From a checkpoint of a small mixture-of-experts model trained on Wikipedia: width 256, 128 experts in each of 8 layers.
Below are experts of layer 6 (counted from 0) of a mixture-of-experts language model. Rows are named router (the router's row for the expert), gate (a neuron's input weights, with its number), up (a neuron's input weights, with its number), down (a neuron's output weights, with its number) and show model dimensions 0-255. Each number is 200 + 20 x the weight over its row's rms, rounded and kept within 0 to 999.
After each expert's rows: "comes before" lists some tokens at least twice as common just after its tokens as in all text; "mostly gets" lists some tokens that are sent to it at least half of the time. This comes from a sample of Wikipedia text that the model never trained on. Tokens count by the router's weight.

# expert 7
router,206,242,168,171,257,223,199,211,203,199,157,228,219,197,203,198,207,175,211,191,177,205,211,188,210,211,166,253,216,214,165,192,204,215,189,190,183,213,219,177,202,189,174,223,176,210,202,231,189,206,204,215,206,194,191,216,202,239,269,197,200,217,217,215,200,188,186,186,192,169,198,217,192,208,191,195,174,225,205,198,224,176,201,181,195,178,215,193,190,201,200,197,266,177,206,212,175,171,211,189,176,209,220,221,232,184,186,175,213,202,247,197,222,197,207,226,209,175,219,197,205,200,206,180,211,187,208,207,201,217,193,260,209,190,227,200,213,205,205,214,189,176,186,173,172,211,180,238,193,187,185,166,196,230,169,200,223,168,192,224,163,200,178,202,189,213,207,203,225,197,206,195,197,198,209,174,191,199,166,219,231,191,150,177,147,202,177,191,210,194,200,207,195,197,190,197,220,163,227,189,226,190,201,199,208,211,229,217,192,200,180,209,159,212,182,215,189,213,184,223,220,213,165,238,209,179,216,186,174,219,195,190,194,169,210,175,175,208,183,187,217,174,182,186,222,192,193,208,206,213,212,236,187,212,181,198
gate0,232,200,177,190,201,193,200,196,196,199,155,187,170,229,208,167,180,194,201,210,198,216,205,187,176,187,202,200,197,191,200,210,199,202,156,200,197,238,215,183,190,204,190,209,222,203,218,219,170,213,182,169,205,208,171,251,196,218,200,160,203,254,200,225,199,198,199,203,189,158,200,205,198,193,254,191,171,178,182,169,201,198,217,200,199,171,159,181,192,190,213,189,200,195,194,176,160,200,176,213,236,214,207,198,200,192,233,191,216,169,210,202,208,225,200,215,226,210,174,206,203,178,217,187,176,224,182,191,200,163,242,231,222,204,213,192,207,174,214,197,249,196,149,225,204,193,206,213,195,206,205,144,201,196,201,162,200,192,206,189,191,203,202,152,236,201,202,192,173,216,170,207,196,195,206,205,188,234,225,199,207,190,154,201,177,213,214,194,206,223,209,214,196,195,199,213,206,204,189,216,205,192,199,193,234,187,163,197,195,230,185,206,203,223,198,194,211,197,162,207,237,197,198,224,191,169,201,200,218,176,202,210,209,215,198,150,154,180,180,207,190,147,177,164,215,182,200,229,200,202,201,247,205,193,204,204
up0,174,201,204,201,195,201,200,201,204,207,212,241,221,197,192,204,198,209,200,233,185,151,180,204,202,200,208,199,202,207,157,174,232,179,196,208,200,193,222,198,196,204,201,219,222,214,173,184,192,185,182,204,182,201,178,216,200,194,182,237,200,199,199,200,230,198,183,203,250,201,199,198,204,168,195,194,199,192,187,224,193,170,164,204,201,202,220,177,237,204,183,189,198,212,204,183,201,199,217,227,191,195,187,187,185,160,193,200,205,178,186,199,181,188,169,200,176,157,209,183,214,244,199,168,201,203,225,200,185,251,206,205,206,190,198,191,201,201,189,207,182,229,200,154,234,185,161,179,200,229,217,196,205,205,174,201,214,194,197,200,202,202,234,200,179,220,207,200,197,196,200,206,199,200,224,211,202,212,232,190,198,203,235,200,213,195,201,200,186,220,200,210,199,151,157,219,97,196,208,201,220,209,187,251,176,224,195,229,199,227,202,199,188,195,219,146,202,203,204,200,244,229,186,131,242,191,216,197,203,195,209,201,165,198,216,194,199,181,204,186,218,221,201,267,206,201,200,188,200,210,182,197,205,214,178,187
down0,212,245,189,182,197,197,198,199,185,216,204,175,199,214,180,232,211,189,196,205,202,196,198,200,159,212,199,254,206,202,192,192,239,165,200,203,202,195,200,209,173,195,181,133,201,198,204,197,167,200,194,201,200,198,235,171,206,165,198,177,179,200,200,200,166,206,201,207,219,169,173,199,164,215,206,191,197,235,201,226,177,207,199,201,208,210,199,198,197,228,222,156,188,138,218,210,196,185,202,202,167,200,197,194,203,200,209,195,192,198,205,195,184,243,201,236,201,210,225,186,201,180,173,157,216,172,189,218,193,202,175,203,193,217,197,247,199,218,189,262,171,204,200,192,199,203,187,197,214,186,201,210,163,164,211,200,194,205,204,188,221,172,190,203,190,218,213,216,214,138,221,201,202,178,199,171,209,196,215,209,154,200,203,207,200,210,240,211,165,206,201,231,209,198,229,152,200,179,247,175,207,199,207,193,210,195,208,233,207,210,202,212,178,175,211,187,204,199,188,198,194,186,190,200,217,187,202,186,169,197,199,245,164,187,196,193,178,203,222,229,184,189,195,215,160,200,201,152,194,184,177,200,240,196,220,229
comes before: ",", " |", " (", "\n", "z", "o"
mostly gets: " McC", " Mc", " McG", " Ba", " Thompson", " Roberts"

# expert 40
router,209,235,119,173,266,265,205,201,188,181,176,233,213,203,213,215,228,220,201,187,202,186,183,208,201,219,144,237,211,219,172,198,207,186,170,208,197,189,216,191,184,215,205,222,215,175,209,208,209,169,210,216,184,210,201,213,179,211,266,211,231,209,203,209,214,205,183,179,201,185,199,212,186,190,182,196,178,213,209,206,200,203,163,186,198,192,210,191,215,188,203,160,250,177,213,205,195,181,239,211,162,193,196,204,220,164,179,206,199,184,227,221,201,189,211,230,198,157,210,179,219,191,208,171,214,183,197,213,210,224,178,227,201,220,205,191,193,217,225,236,206,202,184,190,175,212,190,205,208,207,187,182,222,197,185,194,233,173,196,215,182,203,197,202,212,237,212,218,245,206,178,203,179,214,193,185,204,198,203,199,228,192,175,206,187,202,183,210,195,160,192,212,216,235,200,194,241,178,246,209,207,203,208,189,214,203,232,210,202,216,183,220,159,201,199,190,202,225,191,209,206,210,178,213,188,188,195,203,171,189,229,196,221,174,223,192,197,180,203,178,208,198,163,180,239,201,202,207,212,202,204,222,196,198,188,176
gate0,198,205,196,200,204,221,201,174,185,218,204,241,185,211,197,229,204,187,195,184,225,190,206,193,199,151,199,200,199,185,200,195,194,193,162,187,200,200,205,200,189,167,282,212,199,197,184,188,187,195,250,197,191,210,187,217,199,213,187,204,200,204,196,196,214,225,208,209,208,246,194,203,200,197,237,199,194,180,168,183,192,199,196,200,200,177,194,200,225,194,207,177,198,210,203,201,172,232,193,171,187,198,151,185,151,218,247,212,251,204,175,183,167,204,212,209,218,219,200,187,205,190,200,270,181,201,205,201,234,188,198,228,211,231,225,197,188,187,222,216,204,204,174,208,208,202,200,195,199,203,200,207,199,195,207,218,196,219,221,202,205,191,197,231,218,215,164,205,217,250,232,200,190,218,200,234,195,214,223,246,199,161,184,171,202,205,193,275,223,208,211,224,208,199,207,234,186,202,209,187,175,231,189,206,225,222,212,206,256,203,202,247,200,206,184,200,203,191,196,213,200,223,208,179,203,205,194,195,189,229,201,195,177,213,207,201,178,206,204,197,196,198,183,208,205,198,223,193,199,196,248,196,137,181,214,210
up0,193,189,214,198,192,192,199,244,188,201,194,172,234,177,174,182,199,166,199,164,231,220,200,211,207,187,229,199,200,221,202,205,210,212,184,231,217,200,193,269,219,190,126,177,209,213,222,190,192,219,163,184,165,208,249,168,194,182,190,231,194,211,210,203,234,207,230,170,209,168,183,203,184,179,205,200,196,191,220,206,200,190,188,162,210,208,221,232,198,199,224,211,247,200,175,210,187,201,201,213,188,198,203,210,245,229,199,186,161,171,184,212,200,208,225,228,189,177,202,200,221,218,200,197,208,200,200,188,171,213,177,214,194,190,206,199,204,201,182,196,197,196,224,184,183,239,184,234,167,192,186,201,161,172,198,202,186,181,204,177,197,200,198,176,205,142,211,227,219,153,189,196,203,194,192,169,199,201,200,201,191,219,208,202,192,189,184,198,189,196,203,193,158,209,203,211,189,196,178,246,208,153,232,185,203,155,186,194,181,211,214,202,197,191,223,164,227,237,231,148,226,185,179,208,205,199,207,213,214,177,200,201,211,200,182,189,197,204,193,160,195,202,197,206,185,176,196,214,198,222,178,206,199,218,204,195
down0,224,199,211,206,200,185,223,242,195,201,202,192,223,188,169,190,212,204,206,202,234,165,185,202,203,222,198,272,199,203,212,200,191,201,226,165,192,158,202,224,226,194,205,174,219,162,202,270,208,204,162,210,188,179,196,191,228,204,210,187,187,202,192,189,200,211,173,201,185,206,198,200,187,234,191,191,181,189,206,243,205,210,207,194,206,214,238,192,207,225,202,229,215,209,184,224,195,189,226,201,240,219,208,197,182,197,204,198,123,200,204,193,200,217,241,188,211,232,230,202,172,202,200,183,207,153,199,223,181,192,194,171,204,248,211,200,200,188,230,199,182,216,218,188,185,223,196,231,200,200,220,192,151,195,202,218,195,187,197,175,198,205,182,187,203,200,201,204,207,143,218,214,172,198,225,202,183,203,198,219,210,202,210,220,251,172,201,199,219,182,199,193,186,200,197,196,217,228,189,212,189,189,192,224,204,207,194,181,200,197,195,190,215,178,189,201,189,210,191,164,158,195,138,196,260,229,183,176,166,170,205,194,211,199,198,208,176,207,198,219,182,186,198,203,178,201,199,181,209,229,198,226,193,207,197,213
comes before: " |", " (", "\n", ",", " |\n", " /"
mostly gets: "abad", "iko", "ić", "aki", "uki", "ović"

# expert 54
router,182,211,155,125,240,254,270,233,189,200,186,251,239,223,237,202,199,212,188,209,223,196,210,186,185,207,167,249,215,206,165,194,166,216,181,206,204,220,205,201,212,188,207,176,213,183,184,199,177,192,176,188,233,191,203,215,198,206,200,202,210,174,254,201,168,207,203,205,231,220,175,245,187,199,186,202,195,201,181,187,237,195,200,179,217,184,226,186,192,205,206,172,180,206,202,212,207,190,183,191,180,203,199,196,187,182,198,174,197,197,186,226,210,186,222,220,227,163,242,187,203,191,193,176,200,198,208,196,226,217,206,220,200,216,210,202,191,224,207,169,207,190,190,192,159,226,208,218,205,196,181,221,207,205,194,218,206,177,224,205,189,207,196,182,195,212,170,189,207,191,186,218,203,217,207,207,179,203,153,210,216,203,184,202,159,217,202,205,199,189,231,211,237,218,210,191,227,180,225,197,210,177,196,198,224,216,208,186,212,189,193,220,186,210,193,179,215,210,228,236,171,218,195,253,208,183,204,218,199,238,179,187,189,177,196,202,203,205,168,182,229,200,164,179,223,224,207,206,210,201,177,203,194,203,192,189
gate0,194,180,201,191,200,229,206,225,203,175,199,213,185,200,220,234,226,210,222,198,203,211,193,200,207,201,204,200,197,225,178,175,195,204,185,194,190,171,192,210,183,192,200,200,193,199,212,194,199,208,224,206,198,194,200,214,226,200,200,156,200,201,203,169,192,234,184,201,196,206,198,191,220,205,185,157,208,208,188,207,184,209,202,209,209,201,212,202,200,192,237,196,209,200,186,261,175,179,208,207,184,209,182,202,211,216,226,217,208,237,170,196,215,205,228,205,203,201,203,203,241,185,224,195,196,116,167,225,222,172,232,224,265,224,200,207,198,194,191,200,168,208,183,155,197,219,190,196,239,180,201,205,245,222,201,199,219,209,205,201,200,201,236,226,202,205,173,184,199,200,195,209,176,236,179,199,201,243,194,270,249,197,178,215,182,227,202,230,201,191,198,207,221,181,210,183,202,216,193,217,211,184,195,234,230,173,177,207,216,202,173,253,200,196,195,197,195,218,201,200,198,207,216,212,210,218,171,215,187,192,176,161,208,196,213,194,200,186,201,197,195,135,165,194,200,202,200,202,199,217,177,239,174,151,203,189
up0,203,201,193,181,201,273,236,216,207,188,234,200,186,200,241,226,205,260,202,206,188,189,193,208,210,195,198,194,210,217,197,205,212,204,188,189,186,205,231,209,180,167,186,200,139,201,224,217,201,203,238,203,200,186,171,216,201,202,201,186,217,202,210,177,185,201,200,161,225,200,191,170,217,199,162,192,205,227,200,200,168,191,202,219,200,210,214,205,180,197,232,212,199,204,208,214,200,171,202,190,189,201,194,192,203,219,221,242,176,199,173,205,198,244,183,201,209,215,207,184,203,161,200,211,200,143,192,216,211,163,211,201,270,206,233,200,198,188,200,178,216,220,200,185,201,222,208,173,212,176,192,223,223,214,200,228,202,206,202,192,200,204,207,230,209,203,164,196,200,182,186,196,204,223,156,203,149,221,239,241,212,193,186,199,186,236,207,250,181,224,193,227,200,196,214,200,200,205,201,201,195,202,186,214,227,199,195,201,216,185,197,205,194,183,200,181,204,221,193,232,169,200,200,199,238,190,196,215,179,218,210,165,201,206,215,198,188,179,197,201,191,172,165,170,202,209,202,192,199,176,200,204,170,144,204,141
down0,201,258,182,185,206,200,246,177,174,221,254,172,192,214,160,213,186,178,259,210,204,208,200,196,201,177,267,98,183,196,191,224,199,202,193,178,214,176,204,216,201,201,197,176,168,204,212,221,184,193,196,208,199,171,201,214,223,197,90,169,200,208,199,206,182,211,210,178,182,214,213,205,261,185,203,200,206,199,207,192,186,212,194,206,201,215,181,194,173,200,181,232,238,180,211,194,219,195,173,164,191,190,200,201,192,204,208,223,226,207,183,198,208,219,196,205,191,199,210,198,202,211,200,202,237,200,203,204,199,199,207,201,201,204,206,191,203,199,196,140,189,228,179,194,176,188,181,203,223,212,202,199,202,187,202,194,198,196,201,161,199,217,205,183,200,199,221,182,179,203,199,199,228,213,213,192,229,212,220,204,211,212,223,225,225,236,223,194,218,233,214,198,200,200,157,207,199,176,213,199,207,193,212,248,198,219,202,205,203,221,198,200,203,229,199,204,219,184,178,182,188,207,219,224,181,208,214,201,192,212,192,203,211,183,196,215,170,196,195,209,198,194,191,202,207,200,212,213,208,197,189,217,202,202,211,198
comes before: " the", " a", " his", " be", " their", " its"
mostly gets: " among", " between", " to", " regarding", " into", " helped"

# expert 42
router,212,238,184,123,283,275,241,202,200,176,194,237,208,179,202,207,184,190,200,225,188,212,233,216,173,226,189,246,194,198,172,210,189,191,183,187,214,199,183,227,203,206,215,205,189,173,213,207,196,204,209,204,194,167,192,195,206,185,228,205,193,212,231,165,171,216,181,188,196,200,219,226,176,210,193,178,216,191,203,216,235,183,212,202,200,189,205,189,209,165,197,172,219,159,210,220,177,207,208,206,160,199,187,221,188,182,185,214,218,196,206,191,199,215,212,212,218,203,227,205,196,173,182,198,183,183,180,222,234,195,187,220,199,199,189,189,220,230,201,157,200,224,197,187,196,195,240,227,199,221,191,229,206,206,199,188,224,201,225,216,186,192,191,204,193,232,192,185,206,205,178,223,196,200,184,175,182,210,213,227,219,209,170,178,165,193,190,187,182,158,225,213,203,233,203,202,222,170,219,202,212,208,198,196,202,202,214,172,214,202,198,194,198,198,209,183,202,204,223,209,187,186,166,214,214,187,170,198,178,243,178,186,228,209,211,189,171,181,205,195,197,217,148,208,238,188,209,200,221,164,203,218,221,196,191,208
gate0,193,221,199,200,200,203,174,200,175,210,186,196,206,190,208,211,198,199,198,168,202,176,211,218,174,233,160,200,194,247,195,221,175,177,239,189,182,228,190,194,186,187,191,215,202,167,243,203,194,218,207,254,204,199,197,182,176,211,187,195,212,181,191,199,200,209,212,210,167,209,198,193,203,222,157,200,203,223,202,206,227,199,238,202,199,237,197,202,202,208,192,219,230,185,171,190,205,191,191,215,211,219,207,202,238,199,194,221,202,175,196,153,189,201,202,212,264,221,200,211,199,209,179,199,198,185,181,222,234,178,208,165,207,203,180,180,194,203,200,200,200,200,175,181,202,189,270,231,221,202,189,239,203,193,211,203,202,184,225,201,193,257,199,199,211,209,223,199,185,206,222,217,228,191,195,209,239,179,188,213,181,204,200,216,198,203,201,264,190,211,202,234,223,212,208,220,197,191,199,202,229,228,195,171,236,146,200,196,199,218,219,224,229,193,178,201,148,197,209,166,202,195,231,191,173,185,148,194,184,198,180,201,194,191,226,214,187,154,158,202,194,200,186,169,194,204,204,204,196,204,197,171,195,198,224,203
up0,181,184,178,200,205,202,201,197,197,175,187,207,241,229,212,166,207,214,197,194,186,196,201,200,206,200,231,200,251,164,197,251,199,196,191,201,220,223,200,199,168,196,198,204,215,169,195,200,204,194,223,229,191,227,198,193,186,133,198,200,170,218,222,196,189,230,195,152,205,228,200,217,192,235,200,195,200,202,221,199,199,145,229,192,210,169,202,149,200,177,215,179,215,210,178,180,205,186,186,196,192,194,178,178,186,202,151,204,181,199,199,195,205,200,194,212,182,188,169,187,196,200,206,222,181,200,192,200,223,201,215,194,193,187,200,203,178,173,200,201,241,183,163,222,209,203,191,190,199,188,167,177,226,206,214,157,156,197,201,160,229,206,231,180,189,194,201,159,200,243,205,212,215,204,235,171,229,195,196,172,191,198,198,172,174,200,199,226,205,175,199,224,201,147,194,194,206,209,220,202,217,199,200,183,185,182,201,212,180,210,238,244,206,167,198,198,192,197,206,179,201,209,197,241,254,200,216,182,172,200,169,207,191,197,199,199,231,177,233,175,189,193,210,187,198,200,187,200,198,199,209,171,225,230,209,163
down0,217,214,200,210,201,203,226,169,185,235,222,198,185,197,201,188,215,205,180,202,199,184,232,210,229,149,212,186,173,186,215,202,194,200,224,219,235,222,226,179,208,197,207,193,198,176,195,212,199,231,199,177,205,212,198,200,186,201,201,202,183,193,217,220,218,237,190,182,173,180,254,200,211,170,210,217,207,222,200,197,169,189,189,184,196,172,204,224,200,221,186,201,192,209,224,150,178,196,171,201,221,236,217,210,200,209,208,206,198,225,184,196,202,196,167,199,216,187,215,214,193,194,201,200,210,197,246,199,191,204,205,215,215,199,218,154,173,186,202,206,141,216,220,185,194,200,196,217,200,217,214,199,208,162,199,244,230,247,201,221,206,200,199,190,201,176,186,181,192,196,201,200,203,214,200,211,175,193,185,224,197,170,185,184,220,187,211,249,222,207,254,147,156,175,245,207,211,204,160,229,201,199,206,282,223,230,197,192,243,222,208,213,194,205,181,210,201,187,224,264,220,202,196,197,187,209,191,206,204,198,187,204,213,197,216,202,157,197,220,203,182,189,188,192,215,202,189,188,199,200,199,217,202,185,169,188
comes before: " the", " a", " United", " his", " India", " their"
mostly gets: " throughout", " in", " @", "In", "like", " In"

# expert 77
router,204,252,170,127,237,254,229,194,183,182,165,252,226,190,203,194,234,187,186,232,207,189,210,215,213,195,193,253,229,209,185,212,210,197,184,189,207,184,182,200,188,199,201,182,203,198,195,204,224,177,195,227,186,195,178,200,189,203,220,177,213,192,252,177,180,204,187,207,190,184,178,231,189,212,201,199,171,205,184,230,235,178,213,213,191,181,195,178,221,220,211,169,194,177,194,221,212,156,239,201,166,196,198,214,206,195,172,197,200,195,199,199,191,215,208,203,214,184,173,190,177,173,198,202,194,211,216,230,220,204,212,202,185,237,200,214,189,205,205,248,234,195,211,202,195,188,202,235,206,187,166,203,193,190,171,207,192,183,180,202,206,205,197,190,184,225,182,222,217,172,156,197,207,200,196,205,224,208,188,217,238,218,204,199,153,184,199,198,186,192,198,190,196,233,225,191,207,202,204,203,249,217,188,184,171,185,231,199,220,207,195,204,184,208,189,184,206,221,208,245,210,201,130,224,197,208,227,186,187,190,184,165,191,217,204,219,229,203,214,175,216,187,204,178,219,209,203,216,216,211,200,206,181,190,221,214
gate0,208,193,207,196,227,202,220,197,231,188,232,199,157,191,199,205,187,177,230,229,202,180,186,201,196,211,202,212,202,172,195,199,206,155,208,197,191,197,204,203,174,176,185,200,222,191,207,185,204,196,212,197,166,192,191,196,202,177,258,195,193,210,198,183,177,200,225,231,200,216,166,174,193,215,198,178,179,200,205,227,254,207,193,229,204,182,136,181,157,213,196,204,199,206,208,206,206,192,206,185,199,175,203,255,184,167,196,209,198,229,235,170,199,232,245,174,191,205,201,204,223,160,200,214,200,224,227,199,189,197,204,197,203,198,198,183,209,192,192,194,157,201,186,201,197,193,177,202,205,191,216,183,200,178,213,200,173,223,201,200,200,194,201,137,201,233,212,211,196,143,182,205,200,215,199,194,208,213,166,223,199,205,207,208,182,201,198,204,188,202,232,207,239,159,197,235,214,198,163,154,219,198,194,200,175,184,208,200,202,204,202,219,225,224,220,196,197,201,203,195,202,191,171,236,170,232,178,193,229,202,124,187,202,201,214,205,205,233,208,202,221,200,205,231,214,215,201,201,262,186,188,202,200,183,209,200
up0,215,200,199,205,198,203,183,207,201,231,197,198,200,289,214,184,207,155,208,187,201,200,189,183,154,187,197,188,203,197,233,217,230,215,202,220,183,202,192,209,220,171,201,214,198,232,232,219,201,203,200,168,202,204,173,204,200,189,196,210,198,200,202,211,152,200,209,153,221,221,205,196,209,205,206,212,219,171,206,202,220,199,176,205,193,206,198,194,206,214,201,205,198,201,154,221,187,197,225,203,209,222,229,228,214,281,173,223,170,210,185,195,171,243,223,200,226,207,197,140,270,202,200,193,203,216,200,228,179,206,199,202,184,215,185,165,142,205,177,201,196,237,136,183,201,183,221,198,200,205,199,195,209,207,188,182,196,206,246,199,204,179,185,201,200,220,191,204,187,199,199,190,200,204,175,189,198,223,204,167,194,200,228,202,190,196,201,180,210,204,236,190,219,203,207,198,200,196,201,199,236,157,201,195,253,183,197,203,197,214,182,225,188,184,199,204,202,225,204,204,190,227,201,196,229,203,207,198,206,212,203,173,180,167,177,178,200,218,153,197,217,186,206,221,194,199,185,202,199,206,187,182,208,202,182,202
down0,190,199,195,201,210,203,173,193,200,230,201,237,229,157,254,204,214,192,169,221,175,197,197,194,173,196,216,151,195,238,235,183,207,206,164,222,204,218,220,205,198,179,204,225,204,228,188,226,201,163,196,168,175,167,218,176,199,168,228,193,224,200,147,199,198,194,202,182,165,201,195,234,249,202,182,239,180,206,231,201,207,198,212,195,200,199,174,219,168,184,200,219,201,199,235,200,208,171,216,182,180,215,199,204,223,200,235,234,185,177,186,182,169,197,236,200,200,195,164,200,226,230,166,170,200,230,200,220,185,200,197,194,178,185,194,205,194,180,192,235,186,238,178,169,195,201,192,183,196,202,203,165,236,165,202,211,213,185,201,248,211,200,211,209,200,191,194,198,193,182,200,200,211,203,206,184,195,214,186,129,199,202,198,216,159,202,212,191,205,227,198,180,199,198,198,198,184,246,195,169,203,205,216,177,237,195,203,193,176,222,198,206,212,204,198,209,212,210,201,220,201,185,216,162,203,167,208,212,162,194,201,209,175,213,200,200,183,233,207,200,193,203,197,190,203,213,203,152,198,202,207,202,207,232,182,214
comes before: " He", " in", " he", " and", " the", " In"
mostly gets: " but", " while", " died", " graduated", " buried", " although"

# expert 34
router,235,231,193,156,262,262,244,192,169,183,211,222,170,194,225,188,171,203,194,209,208,201,217,210,195,223,132,234,192,225,203,239,200,185,200,185,207,191,180,190,194,222,216,200,188,191,231,232,214,187,210,189,207,152,194,226,200,197,285,207,185,191,184,205,199,205,188,202,183,200,188,216,158,215,164,200,219,219,217,205,217,171,190,195,214,198,200,183,206,186,197,181,255,200,195,224,180,205,178,191,178,202,204,196,214,201,194,191,189,187,214,202,177,180,226,222,213,200,224,221,192,175,205,202,161,219,205,209,214,193,166,221,210,187,190,207,164,215,232,176,201,234,198,199,208,193,214,224,193,203,184,239,201,197,209,159,200,182,198,194,161,195,192,218,213,229,190,190,188,219,192,200,194,201,162,200,210,199,228,238,200,199,169,208,157,208,194,193,180,178,218,201,210,221,216,221,231,183,217,205,211,190,185,202,189,189,203,217,236,215,177,187,193,192,212,168,214,206,192,203,184,191,220,211,191,178,185,209,180,220,166,169,193,195,210,166,207,194,203,193,208,184,199,203,212,193,199,190,200,222,207,181,223,167,199,213
gate0,216,204,212,200,208,188,190,168,214,201,177,181,196,183,216,208,190,211,198,199,183,207,223,228,218,211,192,197,226,197,191,223,173,213,168,195,228,207,170,200,198,214,195,197,209,222,200,200,213,185,172,210,191,209,196,202,191,234,271,194,178,201,202,214,201,198,208,201,190,202,193,201,200,169,177,254,211,212,240,217,219,208,160,183,240,209,217,177,206,199,184,200,207,195,190,201,199,188,200,198,204,182,258,198,219,223,257,197,198,201,247,244,198,197,206,200,250,201,197,202,199,200,203,175,198,199,177,218,202,206,199,238,216,182,183,196,202,200,194,214,197,196,236,206,217,176,221,150,203,201,185,201,194,197,199,200,197,200,227,173,200,143,213,201,199,188,210,201,216,200,226,200,213,237,210,167,207,235,202,160,202,177,205,182,242,165,212,166,200,199,202,219,240,202,205,199,188,202,223,173,199,179,161,202,185,240,190,206,204,184,185,170,155,206,208,210,240,200,148,201,199,194,200,179,192,203,229,178,199,146,217,211,229,205,194,190,204,198,197,198,225,210,202,231,203,171,168,225,173,210,223,197,158,212,189,200
up0,207,211,162,200,198,204,214,243,206,234,203,205,144,207,158,202,195,204,223,214,203,212,198,214,203,187,200,199,167,205,190,200,250,200,225,190,169,198,199,205,205,186,215,206,209,202,204,199,197,200,279,205,216,179,238,185,199,201,155,188,196,190,170,189,202,214,197,183,224,195,186,191,202,220,214,150,198,210,165,213,169,187,234,181,171,213,222,199,213,199,214,200,181,213,196,182,188,243,208,165,181,215,162,192,193,191,172,229,182,201,200,159,199,202,200,181,188,204,191,199,187,194,173,205,204,201,204,198,183,219,228,174,164,200,212,198,230,217,198,177,199,194,199,213,210,210,192,199,180,223,176,224,200,219,204,166,183,225,185,199,186,242,199,197,200,197,186,198,182,200,200,216,210,166,205,209,190,206,203,180,202,214,232,195,185,208,213,204,207,200,187,198,207,200,180,263,161,179,216,216,187,223,213,216,206,205,206,183,199,210,217,239,209,237,200,203,200,150,227,178,223,214,200,197,218,194,142,216,232,216,193,203,194,198,204,259,165,187,156,215,199,208,195,203,179,218,205,196,218,165,195,200,200,152,199,174
down0,195,200,232,190,215,190,199,217,235,176,194,241,216,202,159,179,189,131,181,198,212,186,211,164,183,198,196,184,222,182,222,186,197,217,200,168,224,190,170,177,203,187,184,171,189,231,195,172,200,190,187,201,211,170,193,234,204,246,219,202,239,219,221,175,195,188,191,226,204,204,175,253,209,191,199,218,181,194,174,208,211,201,172,208,203,208,190,156,199,217,198,192,206,230,200,199,184,178,221,223,202,222,205,170,205,198,207,161,181,192,183,228,201,207,206,191,230,197,207,199,177,192,193,147,194,198,208,181,231,207,204,172,217,200,203,202,201,216,201,205,216,208,151,181,199,233,186,200,204,200,208,188,195,213,194,155,203,173,222,233,261,215,178,220,179,196,198,209,204,176,195,204,181,194,170,202,199,202,196,171,189,199,187,218,202,202,209,201,192,240,195,229,160,237,211,183,185,195,199,210,166,166,191,191,223,201,200,215,191,179,195,197,272,213,232,179,210,193,226,246,218,205,196,181,196,217,210,221,205,169,200,202,207,200,197,211,200,183,200,219,198,206,165,197,213,187,227,171,237,197,207,197,231,205,216,205
comes before: " the", " ", " a", "|---|---|---|\n", "|---|---|---|---|\n", " addition"
mostly gets: " In", " con", "In", " pro", " in", " trans"